python train.py --router_score="softmax" --normalize_top_k=false --balance_loss=0.00698 --balance_bias=false --norm_place="peri" --norm_eps=1e-05 --extras=["capped logits"] --init="normal" --init_std_up=0.0262 --init_std_down=0.00364 --lr_head=0.0107 --schedule="wsd" --decay_fraction=0.588 --train_tokens=1154000000 --dataset="wikipedia_en"
Below are experts of layer 7 (counted from 0) of a mixture-of-experts language model. Rows are named router (the router's row for the expert), up (a neuron's input weights, with its number), down (a neuron's output weights, with its number) and show model dimensions 160-319. Each number is 500 + 25 x the weight over its row's rms, rounded and kept within 0 to 999. Numbers have three digits each.
After each expert's rows: a language model's description of what the expert responds to; "comes before" lists some tokens at least twice as common just after its tokens as in all text. This comes from a sample of Wikipedia text that the model never trained on. Tokens count by the router's weight.

# expert 50
router:490483541531475449552519521489530495502518482458487524502524525511532461538522460494479539506512545514448532465464505508490514464483517526463567473464529498473509449513472484465543511510475534516523506506476496501498506459499541511510472510460491523501449508554504510504498500495476474474482473526505476494473504485475475496516459517532488470503506470530471444502496534496479510513475541506476537463522488497511496546501522447493533520509539525520511481505494502483469540532530473
up0:490528500514526505518507517525444434474462520518461504456474507520502546512522476483492505454500491490461495495472524552533495491449554467528499490493496525493453498509561468518430461466500512465509463504498487519468514474492473471486475525529451500476467508508474506517485462474503543529480507470521519497510537547461492481538507480493545499513497518525508486509499489457551526529496493439470484493494473535445520501472493507516487542474484476496512521515467492525488465442520492
down0:527487542467480472465498460518491526519555479529512507465441485510489511555464513519527552534474508471513511493534534533495464474516483466488481499533475520481548511527491505513508512528543517532510485504496461450472479491524447527499493511516469455526468525523502469524470551491480482502475490514483513543506525539481495500475514534521525526459478517516487498495469529482482461454535456527522504498493472502558489488500484515530482464475521520471496490493501532474487519547466486
Single digits inside numbers in tables, measurements, coordinates and dates, plus spelled numbers and century, such as seven, million, 40-0.
comes before: " |", "0", "″", ".", ")", " m"

# expert 47
router:498543529523486499489534514529503473516515513504533492531461467538539483488513502500482490542490506477518521492485476512483500478505532525524518464490508492511463471501558474478498524530556450468520502451545529497473519513493520509460502475493496558480546494514489500513488486468522479475508511462513475474476493461491489520501482497472523455505497545505478510504480518493480542529497510558481503488432491515540509490480447484532489494505490491493507477456510520483518507509522475
up0:507559489479474538510505510454519459510511507521533489496475500491469461459532482545544492510490495520495513512476500502512504480442497501512530472520523498493481542529443539467497540488458491473520510539523517510500481483497538524526536474517497491484470502502476458457482539477549530521501491567472510489519491532512506462484453498478465495499462510466524485516523534504503478528514486467501511503542498501477504501500453523477523446543478476496508490505530517506474521511534501
down0:492456494520477488539492496488491501503487513484507464475489507529493488479543497424512516515505532508517496525538441525449536501477493462539527495507482510461525476500552499510486462537500508502538502461520517478519517567478467531555517490501490466534568503459508459491482498482473478483512482451480541493530534493532497499498572550461485496487483463538503527497507525480524503513533521505508509487531458504475498508508465539498501515504493463512477508478444510566515471510504506
Function words, mostly and, the, to, of, or, especially and joining two verbs, as in organize and find, modernize and develop.
comes before: " the", " a", " be", " other", " re", " been"

# expert 55
router:559524502486480488519507513508483495538491502538538507464477491493476500500554488502524548581488488452488502487470522519484458518525478521476508532502476535484515489492489488504526556485483523488533498524480483489530536481510532505496485490485529458479519525532497519495473540497489519485506500489495468508502485481495439499539504475526499526490462504473481450466505504525512490491504533489517511461470495494514499484536487495501526495488520530521480478524525535531484476487494505
up0:459536525514490508516511454455471493514497492484446520510493525467547509469515483505502499536553557536503513470515545497498462515476487512465494476528486494493495533468509504480492516531485485470507523506500494524443474525512520492475501536508579505501530520494460552486516471501497525500483481499488487469498472473479505519544538486463491513518459477433529496512505514512485502498511465457491535492513486513467475504486538473507484493565503470468477497518520512490468532460510456
down0:522517499520461521504480508505488532498548520477518503466514494495491494472497445528474486516455480459499498533487523512508514483457494521496501549479502493495526502504492542447519516533498493519491526489491484482482460523496533526490505498500475494452493510491512492527466495535498508504476499505509494496473547441496504468527533486492507539469503497485476523492519461460475523513502515507511551490478493520479531522504483524547486477530498456514524513521502520475522484502506468
Hyphens in compounds like owner-occupied and all-time, apostrophes, dashes, quotes and plus/minus signs, often in census or results text.
comes before: "s", "1", "A", "S", "up", "year"

# expert 22
router:487523497469500472519516480504466520515525488507515468501509483488551463517545512486484504533536496532528443528498524479507476514510515486510464465470485535531469471513499505530479499505493453489477491527528502503473531511531510485451466505532503503464448502527516515524527457471476520546505471490475525476524516462490476496495504539549492484458503510512538522555514477479507526503536502500481484526535488478519483493506534497538498467546540531461514493510557523486508483466471550
up0:521545431510475497508497527472500524468516501486524561508510506486504513464476526489491496485502506522496476502470529516483481533465516489545508541481551512522523528509529493468487464493553495508459507531507458489489459518505471477523490436554520498478495474506480496502465439499515500479523524489554513438496519470551468492461447490545497518500496511468528472490482485468535500516551496508540469480510479517511516450474511542474471470482502503467488502486514484525517477483464512
down0:471553494482541483502501497503474499497468475491508461485536489517516494513495544464514491491486480527498513535473510504494496517536501503503447510521517497497491500531493520533487573497486495521522465444495543506491490499504487466496513520479474483536496517514482505452557536495477477524504530513517464538473475507465508447541515497472482487495530500518470488530512472456476500486492473481453500484502478512514455536467518482525512544502469492441504442543537574500467517467515465
Institution and role nouns in biographies, such as University, School, team, club, career, President, and degree pieces like Divin-ity.
comes before: " of", " in", ",", " and", " for", " at"

# expert 45
router:492539521470520496536536504479508494492510464498499495541482487502491528510506509487514483530459479488533476540530517493526469503502488473538521487462536535498471505514518481491493508499507494554513469474496517504526509478477490532489515455556467543472484511534517509486505493490504530527506464491510516486524499532509486496505480489506508522487514550540519468519512484510536483487523523519536541513506529525521519493517538453542520517478525498475513495464510507501524524521505485
up0:529489521487498473504487499505446491457482494517501494468513507481513543508562507497465519502485494484539482508479497518522507484510492437493492513462468509524533503500517546545517496462489536523550481502503459499475496509524490479492498474461506509530498507517476491499504483528521477461488518491521499488488509521470511438523467480474489469551508488514486559495480459525495507487481510526499485510494511484498499455505494510493513521516543498501528500497520480446518505492524547
down0:487473508477497525528519481487487484526446473533517488554529491496479508439542455524484466510484509473496547485457505521499490494522511496468514472524484481474509483511498478532453486514519516532484459499505539500479491502455493502486527516540459480543488517468542449498457575520508499486465464496500499540514522500487475537516484504478460511532456498519460474533495488494541494486520455499507506485469494504491460515523511508510511521488507510538498488521486520483509487528549496
Auxiliaries, pronouns and verbs in biographies of people, like he had, has two sons, who, worked, wrote, comp-osing.
comes before: " a", " the", " to", " was", " in", " his"

# expert 25
router:468511468525490503512529492494524478517493503477504498488500493496477500550492499456533525509485525495499487498474478480486490464445505529524544494508477507445458486519523482468518512499525496497540477442502493481505497503444543551485502496495504475543532510508501457483498489547496494470510550515495506488533470481490449496516447474512499507488527501490480560459523507546493517490472486504491426468505508522511516466534485476552509487498498513540523483517477461524537483507506536
up0:491524505465497530468471516499483466484493450513507486506537502459523493478488523468495509444484500457473491521516492495490496502459511509539492521522504510477505486516496482556477479494459514514512530496477497497501490531518520480490487517467487477516479511491550491535495490507543498522484459540514441495500508521466459495513466520535570502513519497501493484530552513499480470536481530465476514471481523494484493457527447514502507495486529453527487554513448472505500523507493506
down0:485490494495486444537516518466534487498514524513554504499486500512514485485542547506469469515480538503500505512525492506490519496481512484508508459507473490483501491499444486540481508513476466529458471529512535488514506531485493517513519472466483493514497487513472468505465541476468519511456497502535531511507490545499497509487542489527464534501465516544480501488518522515469518488543519576480484516491505499458498488481486474575589512510525503475466492462452539505537498492494508
Commas, semicolons, closing parentheses and dashes that end a clause or list item in prose, usually before and, which, but, who.
comes before: " and", " which", " but", " who", " where", " a"

# expert 52
router:542526517474465535457507505525528523520509565501521455549496483481536496454539505521487489493493522469498549492491493473501520539483525502481445493443512498477545520542502487484488475498472484487497493528508514495512505552478484496481458507522506494519492475537494488465478470460482493503500504493532495496446510517537481500452487495525493540516538539477445505493476528511521526515477531520496494516504490505516529476505501517522537509476513466528488546521514533494498499511482492
up0:486493478505439514469529480515471498521493518513508540486535459488523524488496520517509438485476529468522516512481500513462519521505515459483555504468475511494495541490521525507551497515497482459497505497507496511536484488496468503523470520490498469529510529470525478517529540504488543505485500569511463486458521504503530530505496541465536464527489508474510459492497534562492499518502485520480530473498461541471501525491485483519519510500537515526473485517519469466453530485498472
down0:473515532483497499509480504513515511496520538550490497507431501525519508519479532490500476520512527509495493521516544524495464495506449580494514487526501486515483483511473519486488491501535512488482522527495493515507532491527517516499541531537478506552504512516496502495467487499502505504485473501488520499501528505506530534518484517522476519501541526509504501517521501496505473488459474503520501555489524471481500504515531492498524541534506485475507475492519537518492501497525463
Digits, percent signs, number words like three, million, and census terms such as population, households, largest, total.
comes before: "0", "%", ".", "5", " population", " million"

# expert 38
router:526504468520488508517534502519478503509532450531533504487502477572475466520543484510521469489504491472474539518528525513513488476466484480492506502468508523492466495484528480526521490534477421463483533457491501497475532506507530532481530445474521520529502516556501471498519451481517506466540539536532531484489528468501489533499473485487525484504514562485472471523506513532547499506488539531560528490470524521542525531490553501511477518493447478539512437501513504499503505518490541
up0:489502488502493552513509458507503489489464475546462501501474531505518499518497498499476488495498512515500497541475522498532449493510507479458493470466533502475487445535517534506534478489486520494509505484491533515518508454555474497533513504586486478481471498510524480512517472504514465498514487475456452501447479530529497489520544500496471491486478481525493452517475535561503486500488524484506516505493470497454521512496458485495523491471460492557470480471514493545499506500576509
down0:491490469478480487465512524496468499487509543469472500493518494487504501515499512518517514505491478500516487442520471458493469496503457438534486527468524506501484545503492474466472562496495513506495491530517533395487472474497492498517504537461496526520502553532505543509473522513526500500519493510532495510503505506519486486481491527519531535475482508503470502535481469485453558476533504505506464524534495538482529495495478474522501515468504508507548532549519556510519523484479459
Linking verbs, relative words and auxiliaries in expository prose, such as is, was, are, which, been, located, including, often.
comes before: " a", " the", " in", " to", " been", " not"

# expert 53
router:507502455495474483481490510510513483507471483522530513474457520523492513490499493530552510502455470513482542474482451527513526494475510474531479527526554512510477527534488517533555531496513513486531518444518466497504482487513493484503528490497489505501498470491499493507497504506503457469536460469474452511512486548511447497497530499492499546481493502495467501493542497557486480488472473462545491489511500479488516471500515499512506557498470479511475491513541498509515509465502478
up0:483536464512509512481465542547487558522516450497472500485483464493531483492476536466509552476506469504512479530467488455478505536501524539494510484499512481505546488487537508511473477484475503491502469485481495526489498486502477479497497499521544454530539519506492493550508518493482520534542435502541524486509487453537534477472489500511473500493505483531518522513502444503509515488499472491499519518478527520499526484463519484477540473511516498519471577480522503478464478461523513
down0:460502511505492518528500545491479530499560531490458518471517497511497487557471489536511503524501494477504504522470507514534501509506491486495515516494484478503484504477502465492492479464507467503543513491470482498452519512518454481456549461482497471470540438495465506493485490554487502493526543535527471468493543515551505516479507501455527482521536525520493497516506495494511533508497490498489527479496520502515514536532503502501524510498508490475549510487516474506510510497476507
Lone space tokens before the next word or number, and short word-start pieces like un, ex, con, super, in prose and table cells.
comes before: "1", "2", "3", "4", "mo", "st"

# expert 42
router:491492491505494481509450531512486453515496498484464551471481523446475478508439533469491520511540503535505470496522465487465524523468504450520497511500448501522531492543444514494485477490501518504501486510473513477497506467474484458505506532465504487478504476530487473532503478477501524533473516505495492485506541498508507468527494506461525485541524510514500546538506496519511520486534525507480504504526512501479513496512469493432486507523549545505489526522515529496540509495475517
up0:518517492506492546520494484481498501471541480526526480505449523533515484532512538450507485546490485476506499530490530490490539554492524497507524471469520536475480492496470471513511475498556496495521537465501514520455531474512447455480516528487487486530523511502529502524503508493548513524526522508535522501469527489512514508495522505533530516463482510504504526514475486506491493471477505517529488513492482511485512524497501490479458460458521471543490546492477465519476439506493512
down0:514506500506504522532473520432471459453506548499483493502493441475517496515472542503483488462519494482485444464514477475532503527502558539549490503530476522465515518547533504500509502499551480468521490469496481491515463518527524513556459506512471558471497519485522485469512521562488502520482506499446468477494506476491501520534501485496508488502490500490543508515535513490520497497499531503510487504515510461502476499454490472532461544500537478497517451521529487446529489514488493
Pipe separators in sports schedule and result tables, plus country codes like USA, ENG, BRA and the word at.
comes before: " ", " K", " W", " USA", " L", " A"

# expert 54
router:530462466463491480483455477529501531491545569557558474510505495467482494483482507463524476478505521486512491501552518481550482480463453497542542511469471492507523482531499462478478560536467494521503495504482480489464471534463542496496551531463563506511506508499501485504513479508505480494519538527512493521490484494447473503489509480453488455490482436490500524494481484528505457482484552489495543520487513540534515458497468495502483489483497498510506493466513483546546481511483470
up0:499464491493512482490467550482465507495489496480494493519514484481490550494535507525470492429522500477518517477528528515509485483531478516473511492463511514515465497500533502510491481518498494474480514492510481506505513503491493495490519484497502516499488473541478502444511475473501565491552516513523531539497491492444522503473512474517500523456525508474506530512476472496489497519509495538485524469477515481508489463490497507535494493493521540502547475472462452480498469486464475
down0:524487538509533497531524500473517499511508518439505477512479495516515482511554511445495486464448488561489481504504533484499523484503465512554481452495509457450496509501533487482474508482507557480506489514419491548490457494495495482500500515570482510525503543498505516520500450498464471491469528435482496440495507477490481540532515522502507475549486496476494487513463519452491457518471477480495534508512492491493458540523489516519486498479479489512460490488515529493512510477538483
Closing parentheses and quotes, commas, periods and connectives like but, which, this, However, ending phrases or quotations.
comes before: "\n", " |", " and", " is", " The", " was"